Experts of a small language model: 32 SwiGLU neurons an expert.
Below are experts of layer 5 (counted from 0) of a mixture-of-experts language model. Rows are named router (the router's row for the expert), gate (a neuron's input weights, with its number), up (a neuron's input weights, with its number) and show model dimensions 0-159. Each number is 200 + 20 x the weight over its row's rms, rounded and kept within 0 to 999.
Before each expert's rows: a language model's description of what the expert responds to. This comes from a sample of Wikipedia text that the model never trained on.

# expert 25
What it handles: Capital initials
router,188,192,199,163,204,209,207,191,240,218,212,214,178,207,193,175,260,182,241,233,206,174,179,208,208,185,167,208,177,208,189,206,212,217,194,210,193,216,180,158,214,209,222,205,187,217,158,177,214,185,186,233,226,189,140,201,180,215,178,202,186,181,235,215,164,222,194,202,218,165,199,199,204,212,224,216,181,177,232,200,210,187,209,198,220,181,224,230,220,171,189,197,203,188,224,179,209,193,210,194,155,200,191,200,204,197,190,219,175,209,198,154,199,197,229,220,190,212,216,206,223,222,180,198,183,193,171,167,206,225,185,169,199,228,186,226,193,213,163,203,186,194,226,227,196,216,190,188,189,197,169,211,201,205,184,235,212,210,198,214
gate0,204,240,206,189,222,207,190,193,183,213,190,221,158,209,227,249,222,171,204,203,204,199,180,211,243,183,193,180,197,238,218,184,196,191,194,204,203,204,188,186,176,221,225,198,212,213,232,192,225,225,179,201,181,186,188,188,208,208,177,213,190,188,210,220,194,190,181,175,186,193,231,228,192,210,191,172,192,190,206,221,189,180,173,218,212,192,239,185,224,211,177,186,185,183,169,179,176,230,229,191,176,224,209,210,212,205,205,213,186,178,206,178,234,180,202,180,177,220,218,157,255,201,175,188,161,202,169,192,244,228,199,174,198,202,195,196,175,166,213,199,177,174,217,202,201,191,182,190,196,224,173,249,210,215,191,213,202,215,173,175
up0,190,191,218,233,180,199,204,210,183,202,248,200,176,211,225,165,156,168,193,228,214,202,209,210,222,198,164,195,215,188,219,202,167,188,199,212,203,211,256,176,185,209,190,214,201,211,179,183,167,183,151,209,183,232,222,182,181,186,192,187,219,235,174,191,172,186,207,192,185,180,188,180,231,219,177,220,159,169,209,204,235,207,170,186,186,208,197,202,223,190,205,199,203,194,211,185,197,206,195,197,204,217,202,192,215,181,212,198,223,171,194,148,208,216,203,182,206,220,184,206,213,193,219,196,217,192,180,205,176,228,167,232,186,235,190,195,192,194,218,207,227,163,193,168,221,228,193,199,171,201,159,210,204,181,227,198,172,195,172,213

# expert 63
What it handles: Capital initials and slashes
router,202,203,185,150,215,239,182,208,210,217,217,211,167,195,199,209,256,203,218,231,214,200,176,181,193,196,181,187,169,193,191,210,199,245,184,206,201,209,176,155,226,183,235,196,186,193,166,186,203,200,209,234,229,188,148,202,201,219,181,207,198,192,231,193,197,219,179,200,199,156,200,197,192,212,211,229,157,188,225,178,211,180,215,187,197,186,199,211,230,200,206,200,192,187,252,172,220,168,207,201,176,186,206,187,203,228,191,201,183,207,208,181,162,202,249,188,182,192,204,186,201,223,187,172,169,181,176,181,188,213,184,165,198,226,199,204,174,207,194,208,195,189,215,216,184,209,190,212,194,175,186,213,191,175,162,229,203,202,194,211
gate0,229,208,178,218,190,218,169,196,197,200,182,184,222,224,198,200,216,179,201,197,185,231,213,192,191,184,157,186,205,189,166,231,185,202,189,172,204,182,204,201,219,171,204,211,171,202,184,169,153,196,217,209,222,239,159,199,176,167,243,190,191,229,187,202,186,185,162,206,194,193,183,243,202,195,186,212,168,192,188,170,207,232,188,175,219,207,198,189,234,196,179,153,188,189,183,183,208,190,206,206,180,182,218,194,211,224,213,211,208,174,191,200,202,189,223,216,177,172,190,178,198,208,189,171,219,226,211,207,173,211,178,227,196,206,188,199,202,215,186,212,219,190,200,245,179,213,186,259,158,195,207,161,191,201,180,183,194,203,228,190
up0,152,211,234,231,189,223,204,199,187,165,222,219,168,177,198,187,198,189,198,206,207,215,176,223,206,199,168,218,182,180,211,219,176,220,205,229,182,218,209,184,183,154,195,182,194,211,203,217,226,219,182,203,216,205,228,199,211,173,177,203,184,210,197,191,176,188,196,203,162,206,185,181,193,164,169,193,175,203,192,211,222,207,170,216,207,219,205,192,198,199,183,209,203,223,215,205,209,212,211,216,214,222,194,184,208,173,201,195,201,211,204,205,152,226,198,200,188,256,189,230,170,202,220,210,180,190,203,201,181,180,204,205,229,211,137,203,169,180,211,194,178,194,225,168,186,183,208,201,193,189,203,245,259,165,224,217,174,201,187,228

# expert 52
What it handles: Country and nationality names
router,193,189,180,176,194,188,206,198,227,210,186,207,214,228,213,178,231,217,209,204,179,205,177,204,198,206,200,219,209,181,172,220,225,172,172,169,209,187,141,196,200,186,235,194,190,209,189,181,208,211,181,192,214,183,192,196,181,204,185,239,214,177,217,209,193,229,184,196,246,188,211,173,184,206,209,239,213,202,211,199,219,170,210,225,205,211,200,197,227,196,197,207,186,185,219,180,218,164,234,174,172,209,209,188,218,210,167,166,182,223,194,148,206,194,191,203,186,191,201,196,165,219,155,202,192,151,195,174,205,225,208,178,182,221,198,166,193,210,192,199,193,207,215,226,215,207,203,204,213,204,185,179,128,187,175,238,224,192,190,193
gate1,189,188,235,168,177,211,199,177,224,216,193,210,231,230,198,186,227,193,193,167,204,174,211,186,214,182,179,230,194,216,208,185,203,226,176,215,190,227,213,204,225,224,198,184,172,192,220,158,231,200,182,202,197,203,163,237,222,203,170,205,181,195,214,189,208,249,199,209,204,214,205,219,259,213,239,202,196,191,205,203,206,167,227,191,211,218,215,174,228,219,187,200,182,190,185,193,212,186,215,194,175,223,178,212,186,173,174,206,179,196,207,184,206,186,213,198,179,167,176,181,146,236,174,226,185,185,183,188,196,231,177,203,215,202,191,202,221,220,161,189,209,174,207,236,211,204,214,198,197,194,176,181,185,194,205,161,173,175,191,191
up1,183,202,217,189,180,198,225,155,198,205,196,177,247,226,204,203,194,211,202,155,208,216,185,202,198,219,193,208,192,198,212,199,214,212,215,167,146,222,181,219,212,177,227,232,226,185,218,192,208,207,162,190,195,197,209,232,189,205,219,186,182,188,226,185,234,218,205,203,254,211,183,216,226,203,227,207,215,205,191,198,210,174,212,193,213,212,204,201,232,230,208,199,191,188,177,195,185,206,204,202,193,233,233,212,197,179,201,187,199,187,200,151,195,143,178,210,155,170,179,219,154,213,172,219,190,193,205,212,221,206,192,210,186,184,214,168,202,189,189,178,198,165,198,222,197,179,199,168,202,196,174,198,180,193,171,195,209,163,169,185

# expert 32
What it handles: Capitalized name starts
router,211,195,202,177,191,216,186,175,218,213,208,225,184,177,212,185,207,210,232,243,197,200,162,198,197,211,182,216,183,218,171,181,188,217,165,212,206,224,190,162,240,177,250,200,176,232,190,173,199,218,209,208,191,189,144,188,226,234,188,202,202,189,242,220,187,219,184,191,201,174,211,191,192,202,220,222,156,161,210,183,221,198,208,197,193,182,174,198,230,221,208,204,201,169,231,172,206,172,237,169,210,206,197,187,206,193,204,195,163,214,189,189,204,193,216,214,205,175,215,207,209,203,171,194,210,162,175,166,162,222,208,195,235,214,202,202,177,211,174,185,189,213,194,222,197,168,187,189,186,189,186,206,188,184,177,230,211,182,212,197
gate1,211,199,203,158,210,167,199,203,187,235,218,194,213,214,209,238,209,205,183,196,194,175,214,193,181,199,201,190,185,192,161,196,213,184,191,193,210,213,186,212,200,189,201,217,206,199,220,198,172,186,207,211,200,185,198,218,197,248,219,197,215,189,188,209,251,179,186,227,210,202,184,183,206,181,208,195,210,198,208,166,214,187,256,246,169,178,187,170,219,193,220,166,198,200,194,174,197,188,182,200,189,218,198,226,221,182,148,188,195,201,209,208,203,224,216,209,215,173,179,206,209,207,184,206,201,189,147,173,216,173,194,209,187,207,206,244,215,225,174,187,199,191,144,187,209,161,160,207,176,200,200,193,172,230,205,172,206,227,220,161
up1,194,202,198,174,207,210,184,197,172,233,197,183,193,185,217,195,180,201,213,228,179,222,179,217,184,189,192,178,166,191,222,191,237,223,234,189,171,203,182,201,192,168,201,201,183,216,231,212,199,217,199,208,220,201,185,167,208,182,214,188,190,235,183,226,205,198,220,192,194,184,167,193,203,190,214,196,173,203,217,147,190,213,202,185,210,184,195,171,249,236,195,184,207,197,235,201,194,233,186,185,169,199,201,221,163,228,209,187,200,218,230,177,225,162,189,181,183,148,194,207,223,186,172,201,195,226,176,176,189,205,244,214,207,185,225,213,197,201,218,241,193,166,199,194,183,228,198,217,175,214,191,198,240,168,215,180,205,180,194,218

# expert 48
What it handles: Mid-word syllables in names
router,165,197,184,153,218,215,208,164,245,222,189,237,182,200,214,198,248,189,223,195,201,202,192,193,221,171,223,206,185,196,181,227,202,245,183,205,214,190,199,192,201,198,224,177,184,212,178,197,206,210,200,196,205,207,152,214,218,228,192,218,196,206,195,209,180,242,165,194,227,223,210,194,195,197,193,209,180,212,210,187,184,180,194,196,222,163,207,235,210,195,216,178,227,166,242,177,230,152,223,189,187,182,187,184,227,211,195,196,203,221,201,177,172,183,215,213,199,197,212,186,206,197,193,183,225,176,190,175,161,186,222,209,194,240,173,206,184,213,221,178,199,233,211,221,178,201,189,240,164,188,181,206,195,216,189,210,199,208,225,207
gate0,193,204,179,193,193,197,200,190,194,209,186,218,160,182,201,168,194,148,184,194,222,196,181,201,225,200,179,227,210,162,193,203,223,222,208,207,176,237,202,198,199,202,201,227,193,229,183,193,220,215,210,151,199,217,195,206,215,185,226,175,207,186,184,206,184,205,161,219,193,219,215,191,170,218,207,189,206,192,191,162,225,187,192,186,192,187,204,194,186,206,210,205,223,187,184,194,246,196,190,195,217,184,198,157,210,179,182,170,188,209,209,183,201,211,174,198,211,195,194,189,219,175,234,218,217,213,170,196,170,178,233,236,207,225,202,232,185,252,255,211,177,218,206,194,198,167,175,220,210,219,188,182,218,197,135,211,204,214,202,224
up0,185,185,212,187,219,198,172,202,229,214,197,200,191,216,179,188,223,197,211,174,214,198,198,207,217,195,212,186,183,208,190,182,190,208,188,220,210,183,208,202,195,227,213,180,204,168,224,187,208,221,190,201,220,218,203,216,185,238,193,220,191,175,175,194,185,187,177,232,216,180,181,203,199,189,178,200,210,150,199,184,190,209,181,225,208,162,220,220,223,200,148,200,183,192,232,199,221,231,197,216,227,216,174,207,208,203,212,176,158,188,202,196,193,235,195,191,200,225,207,184,204,187,217,204,172,164,160,202,250,203,188,166,199,249,207,204,203,218,206,220,191,210,164,227,196,173,172,174,166,164,197,217,181,178,204,164,206,222,183,141

# expert 28
What it handles: Place-name endings
router,219,211,170,170,212,178,206,149,197,207,197,212,188,233,214,175,221,205,201,211,194,189,161,214,203,207,217,209,163,193,171,228,194,202,203,182,193,192,178,183,205,202,216,220,196,215,162,193,187,182,165,219,187,201,189,209,160,194,193,217,208,181,218,231,195,225,201,219,220,201,192,192,190,175,216,239,217,192,228,177,207,187,261,171,204,195,226,225,220,184,207,188,209,199,231,161,204,193,216,185,166,200,210,195,192,211,177,201,182,221,174,147,176,188,197,238,197,209,204,204,205,217,166,191,221,194,214,181,183,253,214,206,183,248,201,201,202,208,181,193,202,224,219,212,206,198,209,201,200,166,158,192,190,190,172,240,206,201,185,208
gate1,227,219,165,217,220,207,212,234,185,195,204,238,209,211,224,196,207,211,215,205,208,211,178,183,203,196,194,224,207,187,213,205,225,190,192,168,202,192,190,216,237,217,186,201,199,218,196,180,204,184,205,211,196,182,187,201,202,203,170,201,224,150,178,224,229,203,207,220,219,201,188,198,210,193,156,232,186,209,240,178,210,181,169,178,233,191,207,237,185,164,162,213,170,198,179,197,186,220,149,211,231,201,204,195,205,188,190,174,245,181,195,158,184,207,200,200,193,187,184,198,185,203,194,204,199,213,196,229,208,235,250,173,208,217,203,168,263,200,212,174,184,196,205,178,202,185,187,247,218,217,179,203,195,188,189,200,198,212,205,177
up1,204,172,219,200,170,187,207,217,166,187,179,208,164,215,217,229,205,220,233,196,217,194,209,176,216,207,232,167,197,196,192,175,197,240,186,184,218,185,153,216,233,184,201,255,223,211,170,218,195,216,226,164,181,217,190,211,210,210,217,211,243,202,185,230,202,186,197,223,200,203,220,196,199,183,220,174,234,220,186,211,209,187,193,223,195,196,192,176,211,220,205,171,209,194,228,207,195,192,219,231,196,208,193,221,179,203,203,216,207,204,193,211,172,219,181,161,179,151,201,174,206,182,209,228,190,209,189,199,209,168,193,214,214,190,219,248,173,203,212,190,127,202,183,187,197,177,205,208,191,178,198,197,209,197,205,197,181,188,214,228

# expert 39
What it handles: List dashes and linking verbs
router,210,233,172,178,227,185,196,150,225,237,190,222,193,212,192,197,229,199,226,193,179,174,188,185,232,204,228,244,166,160,199,215,180,214,212,189,191,203,196,195,212,202,241,213,187,206,190,191,205,210,181,165,224,201,199,170,183,220,182,222,194,196,199,203,200,225,187,227,224,181,223,191,205,172,216,235,176,183,212,202,200,182,195,205,175,160,217,227,218,198,229,164,222,162,236,191,209,194,225,192,169,202,189,183,205,221,163,175,163,212,167,202,178,186,210,223,206,200,222,216,186,211,177,196,210,222,177,171,198,222,191,177,200,224,188,200,187,222,183,206,193,230,234,209,204,220,203,191,198,210,181,194,170,190,179,215,207,183,224,229
gate0,203,169,184,185,205,190,220,181,239,203,200,191,216,211,192,211,210,233,193,196,142,222,200,266,189,199,172,235,201,188,192,208,187,221,206,234,204,201,200,193,190,192,186,182,192,212,202,210,225,207,180,191,189,168,173,221,226,194,213,166,237,186,220,222,199,199,205,198,206,192,229,203,185,221,166,253,187,191,187,238,184,218,180,197,211,200,206,225,172,199,186,202,191,177,210,225,222,199,182,218,199,170,201,188,226,248,214,173,210,189,157,203,179,191,210,201,197,216,194,189,205,217,185,211,214,218,223,204,191,171,163,189,177,258,169,216,193,190,204,217,194,205,220,215,202,182,202,189,220,236,226,207,226,193,172,190,177,185,221,197
up0,213,166,217,221,196,212,191,209,182,211,170,233,209,225,169,188,189,190,203,198,204,221,208,212,208,199,231,223,226,201,180,198,193,207,195,187,204,205,226,198,188,214,185,233,198,145,186,199,200,206,199,170,180,239,209,208,230,200,189,167,163,180,187,198,179,216,197,238,212,227,199,210,208,173,209,203,222,218,190,219,188,202,198,223,199,205,169,188,156,184,227,218,142,185,150,199,215,204,217,232,185,198,237,184,194,211,185,196,194,177,204,208,205,219,196,195,200,229,188,179,225,212,227,211,226,213,222,225,209,198,234,215,177,212,180,206,237,188,194,184,181,247,216,192,199,196,193,187,220,193,255,219,173,193,233,197,210,225,190,229

# expert 2
What it handles: Table pipes, date digits
router,218,206,148,175,207,178,236,198,200,180,200,215,211,205,188,186,227,221,233,208,222,216,179,218,228,182,216,198,189,201,181,230,172,205,189,225,216,183,177,196,213,204,215,209,195,205,171,203,202,209,173,183,214,180,186,215,190,231,188,220,201,182,207,231,155,217,198,204,210,193,218,205,180,204,192,206,193,211,235,179,211,193,203,171,221,187,209,203,224,191,228,222,229,183,233,172,219,184,206,156,171,167,225,188,207,211,161,211,180,221,152,203,178,215,198,227,198,234,220,193,194,208,209,182,196,177,207,184,165,224,190,167,218,210,176,194,198,212,188,167,203,228,243,232,176,199,195,221,211,157,189,202,196,196,157,225,216,212,196,197
gate1,222,220,175,204,236,196,210,193,199,151,211,182,240,210,199,192,228,193,188,191,215,197,192,198,217,195,230,178,203,185,115,192,205,220,193,179,207,227,191,217,195,208,209,235,194,223,187,198,224,186,212,164,203,235,215,209,208,222,169,220,198,192,227,186,205,188,214,190,200,183,221,201,216,225,237,172,173,210,222,181,198,168,194,215,193,191,222,190,244,204,198,193,177,198,176,182,200,223,192,167,206,211,207,175,195,199,193,204,195,201,194,203,224,198,210,168,201,195,200,153,170,214,188,233,191,194,194,155,213,223,165,184,204,195,223,191,222,232,178,171,240,179,164,199,191,197,231,217,198,207,189,207,178,190,197,230,188,185,211,193
up1,158,203,183,203,201,211,189,185,201,177,246,184,173,199,225,201,214,192,206,220,191,179,233,185,198,217,198,215,198,226,202,215,224,201,155,182,211,190,206,198,224,193,237,197,219,200,199,204,182,199,199,242,225,240,206,183,178,222,195,188,221,215,241,200,222,196,209,195,194,215,204,192,202,185,248,211,230,200,205,196,234,165,240,197,225,174,212,255,220,172,216,209,200,193,223,211,212,174,191,199,209,226,178,200,204,189,189,157,186,170,188,183,201,193,218,173,218,180,223,217,173,203,214,198,203,195,174,181,182,201,182,194,164,215,218,219,161,183,199,177,185,226,179,182,207,223,202,194,184,223,191,213,239,190,210,222,164,240,200,217

# expert 27
What it handles: Table pipes and word fragments
router,196,192,190,168,204,230,227,203,249,235,225,205,200,202,206,188,228,183,229,187,201,198,198,190,209,181,188,196,192,187,213,225,214,202,186,168,213,204,168,175,224,201,235,196,184,213,184,200,185,202,184,217,214,221,170,179,181,201,189,248,192,162,212,225,204,224,176,217,230,208,206,211,212,174,176,227,165,190,206,163,189,167,197,194,193,163,208,244,200,171,213,172,208,191,236,198,199,185,223,189,179,196,213,184,209,197,167,183,182,225,150,175,192,213,223,217,191,204,201,205,215,208,176,203,196,196,174,170,169,229,190,152,195,228,180,201,180,197,173,197,207,205,209,235,196,234,202,210,195,206,172,185,166,223,193,211,198,216,183,223
gate0,220,205,202,188,205,190,206,209,239,185,211,224,219,199,198,159,219,191,208,191,194,177,225,177,203,181,216,156,188,202,180,201,210,199,220,170,242,204,201,199,198,186,202,215,211,193,143,182,186,210,209,201,178,203,159,194,241,194,201,207,220,223,200,209,179,227,189,177,178,214,230,181,173,201,159,212,201,224,204,187,190,183,175,233,247,199,211,203,195,172,191,226,209,216,243,222,248,208,191,206,184,185,160,220,187,191,191,167,168,200,200,222,197,175,209,189,214,164,237,194,220,175,192,179,202,207,179,212,216,224,203,191,209,203,225,225,201,210,195,193,224,223,199,196,211,208,200,215,205,167,224,204,197,199,238,182,234,200,230,238
up0,219,198,237,233,199,234,186,198,208,196,194,201,187,208,152,224,154,208,237,154,215,193,220,174,186,186,222,217,209,190,221,177,204,193,198,219,182,186,215,183,176,200,227,231,183,195,204,186,183,183,218,165,214,219,229,192,204,188,238,205,194,224,191,203,174,205,204,208,202,207,204,166,187,200,193,185,188,175,199,182,179,199,178,199,218,194,189,198,208,203,201,207,165,211,189,196,195,191,216,202,169,234,195,228,200,196,213,197,181,231,216,186,170,194,195,207,205,226,190,215,219,182,205,189,223,199,222,145,221,193,229,199,216,211,192,229,203,233,180,218,176,214,224,217,175,228,208,226,138,178,194,175,154,202,248,184,199,201,216,214

# expert 40
What it handles: Spaces before numbers
router,217,224,190,176,193,195,194,179,215,210,214,215,189,194,205,228,242,186,211,201,205,202,169,206,199,188,195,225,196,195,199,207,199,188,176,203,226,216,176,182,199,208,224,169,200,214,204,178,185,238,180,221,197,199,152,232,203,222,187,235,236,163,220,235,183,240,185,185,229,189,231,183,187,209,207,206,188,196,210,217,183,167,212,206,201,162,185,215,208,197,223,199,219,186,211,202,192,182,211,183,164,170,209,159,213,209,198,191,174,247,163,174,187,189,197,217,170,207,205,195,177,198,196,200,195,201,211,177,181,258,200,176,207,200,197,193,171,223,175,209,212,193,240,187,217,184,189,169,223,203,179,188,152,183,189,212,236,179,217,217
gate1,201,180,189,196,229,162,206,158,208,207,203,242,194,202,208,215,213,201,201,205,216,177,173,189,198,198,236,235,166,203,205,207,208,184,192,199,212,213,172,218,196,216,233,206,199,191,207,189,189,201,247,205,228,198,155,216,212,221,190,248,181,191,213,216,208,202,193,196,182,193,208,186,183,205,180,223,209,232,217,209,211,160,215,209,197,193,241,205,211,229,182,198,194,191,204,198,211,167,225,213,165,191,177,188,230,170,180,190,184,220,226,187,181,213,196,211,197,193,194,218,154,178,189,139,181,199,218,165,172,246,185,215,211,223,191,221,176,190,206,214,169,204,199,207,187,218,209,203,190,205,186,209,150,197,179,203,206,186,196,246
up1,206,202,186,194,173,226,211,232,174,214,176,170,213,205,175,185,178,178,220,178,196,212,225,194,240,163,165,184,246,193,183,194,195,218,194,197,169,195,201,198,203,160,204,216,204,178,204,177,220,170,157,179,161,181,196,168,169,176,204,180,204,231,191,198,180,206,191,209,230,185,217,207,188,207,226,198,194,177,190,189,203,232,196,185,210,210,165,192,215,147,199,183,176,208,198,202,200,230,190,165,212,192,201,221,171,202,217,184,201,182,191,196,212,168,204,185,204,205,185,189,212,212,207,255,219,194,180,217,240,175,230,212,194,196,204,189,235,221,223,176,235,221,201,207,205,206,222,219,185,190,193,214,231,219,202,188,208,233,210,174

# expert 51
What it handles: Space tokens before numbers
router,193,197,204,193,197,213,208,211,217,200,195,226,172,222,209,149,240,183,228,218,168,194,176,206,211,172,184,197,165,193,206,224,192,206,182,216,212,186,167,158,194,164,205,213,176,220,162,176,179,230,188,195,221,196,132,187,193,212,204,214,215,211,220,223,185,232,173,179,196,176,189,159,191,184,207,216,161,184,210,181,196,197,190,172,221,199,202,178,218,195,200,196,192,193,218,182,227,176,210,198,178,180,187,192,197,208,180,175,160,209,182,169,174,191,218,227,166,189,238,192,195,199,194,192,216,186,176,163,181,226,210,189,209,218,194,202,185,215,169,208,173,213,210,182,194,212,186,213,204,186,190,188,154,169,214,214,214,206,205,219
gate1,197,221,202,197,181,246,211,202,182,195,177,195,184,205,187,187,209,227,218,186,169,200,180,207,226,235,184,189,231,225,236,214,186,201,227,215,184,189,196,203,205,203,202,176,258,196,164,202,205,241,212,211,170,193,204,226,214,185,200,193,226,202,179,225,214,213,166,177,206,221,204,186,214,205,197,177,188,219,234,179,190,220,182,188,209,234,199,191,188,220,187,211,197,207,200,154,238,213,165,242,211,183,182,210,198,194,206,195,182,221,186,249,205,222,201,189,171,218,197,219,200,201,210,228,194,205,204,210,200,199,213,202,206,186,228,186,199,172,191,218,239,186,228,207,190,142,214,210,212,179,176,197,256,197,212,213,224,196,226,175
up1,181,206,193,203,217,198,195,199,205,196,191,210,192,182,209,205,219,193,214,217,165,166,195,191,252,218,212,215,211,223,194,189,171,207,198,203,167,181,203,210,213,184,212,180,217,162,199,209,191,186,204,218,193,199,185,190,202,229,189,178,210,207,226,200,233,203,164,195,224,182,200,206,202,214,237,201,181,179,208,192,173,207,204,190,191,224,259,212,177,211,221,219,164,193,177,174,184,180,204,158,198,174,166,198,213,208,241,206,248,215,177,252,183,217,195,188,154,206,206,175,194,229,220,196,208,169,221,189,206,218,174,212,182,207,234,228,177,179,203,230,244,156,192,193,198,202,197,187,180,189,223,226,200,172,220,209,204,199,211,183

# expert 56
What it handles: Mid-word suffixes, year digits
router,218,200,156,172,181,193,228,177,219,218,208,209,186,206,222,206,200,241,212,197,202,188,164,192,203,185,210,214,189,213,204,212,186,214,207,217,200,206,188,185,223,195,204,204,225,212,167,186,200,223,205,191,219,185,162,223,202,224,192,254,217,179,208,231,185,229,166,216,198,182,231,194,180,191,190,221,189,159,225,169,211,164,207,210,192,177,216,242,205,212,198,171,205,202,252,201,181,156,229,204,207,175,202,175,192,237,199,190,177,266,172,193,200,194,184,234,180,195,192,209,210,225,187,196,204,177,195,180,180,196,184,191,208,202,207,214,177,182,205,182,206,217,212,227,179,184,199,182,209,182,170,169,176,191,177,219,185,212,220,207
gate1,173,206,207,188,183,167,216,178,206,222,189,238,172,186,215,204,187,201,209,182,210,182,189,187,202,185,219,182,204,207,185,209,220,196,201,210,178,235,195,196,187,220,208,187,218,224,210,196,191,211,222,202,192,208,163,204,214,249,228,214,205,223,156,217,185,225,161,231,217,186,168,215,208,247,181,190,207,183,198,200,197,153,215,192,235,210,241,200,192,214,213,187,186,208,228,204,199,193,214,186,218,189,174,224,210,175,215,209,146,227,186,185,204,184,171,205,183,189,223,198,189,221,230,218,238,227,222,178,184,198,198,223,231,213,193,203,164,211,198,197,217,183,210,201,197,211,177,189,219,159,158,186,182,201,198,221,219,163,194,235
up1,216,219,183,232,215,234,192,228,208,154,230,192,204,190,199,220,205,200,215,205,163,231,184,201,222,221,168,218,199,166,244,226,183,175,177,201,228,171,199,191,197,182,224,209,186,193,200,224,188,192,189,180,198,197,237,163,191,170,197,181,208,212,207,191,193,195,221,206,187,214,218,210,178,159,225,217,194,207,212,220,220,239,197,189,169,189,189,200,193,199,231,213,203,175,177,186,212,201,164,196,195,175,253,169,198,207,202,188,241,179,179,206,183,215,219,177,232,211,195,223,189,197,188,183,165,178,208,232,229,202,185,178,159,200,228,197,233,176,209,208,198,218,201,205,204,180,221,197,185,226,211,221,218,194,189,193,191,242,212,181

# expert 8
What it handles: Non-Latin script, win
router,174,196,173,143,221,200,222,196,210,217,202,204,209,213,215,201,255,236,236,185,203,200,195,180,228,192,205,205,179,189,185,213,190,208,178,209,222,205,183,201,187,186,220,205,183,216,195,149,180,227,191,233,231,214,152,204,199,229,189,228,216,177,207,200,178,249,228,192,229,203,223,243,194,214,217,189,185,182,225,195,205,176,203,183,216,174,235,233,202,193,230,197,213,185,237,196,203,176,206,177,180,184,186,194,210,221,165,179,195,203,198,175,181,218,198,182,210,192,216,187,227,185,181,170,204,195,178,186,187,220,173,179,214,196,194,204,223,231,222,228,197,189,199,213,191,195,199,228,196,179,164,162,180,213,179,190,211,198,210,190
gate1,225,203,177,200,208,211,208,246,189,208,204,184,204,174,221,221,234,229,216,204,227,225,191,158,178,188,156,207,164,205,200,188,234,215,199,168,230,196,219,209,199,210,205,213,164,237,201,190,194,195,208,177,200,218,210,201,191,199,193,212,237,207,213,233,193,237,205,242,194,183,217,203,186,226,181,197,215,187,196,205,232,173,239,225,223,214,143,201,189,180,209,221,211,179,167,213,214,200,183,191,222,173,221,171,173,184,185,207,215,212,210,211,197,212,214,202,196,201,212,232,203,207,183,204,187,189,203,214,251,181,201,217,194,218,192,197,217,203,178,237,209,222,200,202,161,206,227,207,226,192,234,171,188,230,173,202,222,188,187,183
up1,204,183,165,223,214,181,202,226,198,216,207,194,220,172,208,230,242,228,209,192,211,198,249,183,172,188,159,187,168,208,221,181,227,195,239,163,236,193,218,204,198,202,205,205,167,226,184,186,188,191,202,181,191,193,204,203,198,176,195,209,230,209,196,213,186,214,201,231,213,207,194,200,193,218,172,196,235,189,207,202,227,182,225,233,235,216,170,185,182,187,210,213,203,175,171,201,230,215,180,203,189,159,234,192,175,185,199,191,204,215,206,184,205,225,231,210,213,203,210,226,227,206,176,223,205,202,193,227,258,180,195,215,173,201,195,199,222,208,180,243,216,195,185,198,190,223,244,190,203,228,223,176,193,215,177,187,222,204,185,181

# expert 54
What it handles: Word-final d/th/st
router,223,200,160,174,225,183,215,184,216,221,208,199,213,226,201,170,222,196,197,185,178,212,183,219,231,194,181,209,195,196,184,228,210,183,195,202,207,194,184,207,216,214,227,212,208,197,201,182,189,213,186,201,187,181,155,179,172,221,190,191,200,166,227,231,183,234,200,217,210,152,198,237,197,170,183,218,204,198,237,206,228,187,258,186,204,199,212,183,206,219,220,202,213,218,207,156,214,172,211,183,197,188,202,214,236,204,184,148,168,224,172,164,209,162,190,203,183,193,215,199,178,206,199,169,159,215,195,159,154,218,211,195,195,217,185,207,197,181,184,222,188,210,223,219,173,197,201,198,204,186,180,203,185,196,190,225,205,218,196,177
gate0,232,257,197,185,188,161,239,180,215,185,191,209,222,185,178,212,194,244,198,180,211,189,142,266,195,204,207,206,200,194,203,222,201,205,213,202,193,181,196,178,183,212,187,209,189,207,181,229,191,214,200,169,192,196,202,247,214,238,211,200,230,184,212,230,189,196,216,209,202,202,216,188,201,181,183,233,206,206,182,200,202,189,219,197,210,224,173,219,202,209,200,189,193,208,233,182,203,214,197,168,175,174,219,223,201,214,200,184,181,191,208,223,192,190,166,232,189,220,227,229,202,202,196,180,205,182,210,176,181,204,205,198,247,203,220,190,171,196,167,193,218,209,217,248,180,174,218,189,206,174,224,191,220,194,167,229,230,202,207,204
up0,207,217,233,213,209,168,233,202,237,161,191,202,218,211,204,178,203,160,182,180,185,199,215,218,210,210,221,214,190,190,184,237,211,198,210,204,209,220,207,196,230,209,204,199,189,189,186,204,180,217,193,176,187,201,175,196,170,223,207,187,234,260,197,202,225,202,209,194,205,187,195,213,200,177,184,208,198,212,246,209,197,173,211,178,204,177,222,216,191,204,244,203,229,209,192,191,224,213,187,184,208,200,160,209,221,203,204,180,165,221,152,225,191,186,243,212,237,174,242,186,199,168,180,211,201,208,197,199,182,189,158,250,218,234,200,214,165,202,199,203,194,192,210,240,210,202,199,199,178,173,191,221,224,214,199,179,186,207,223,208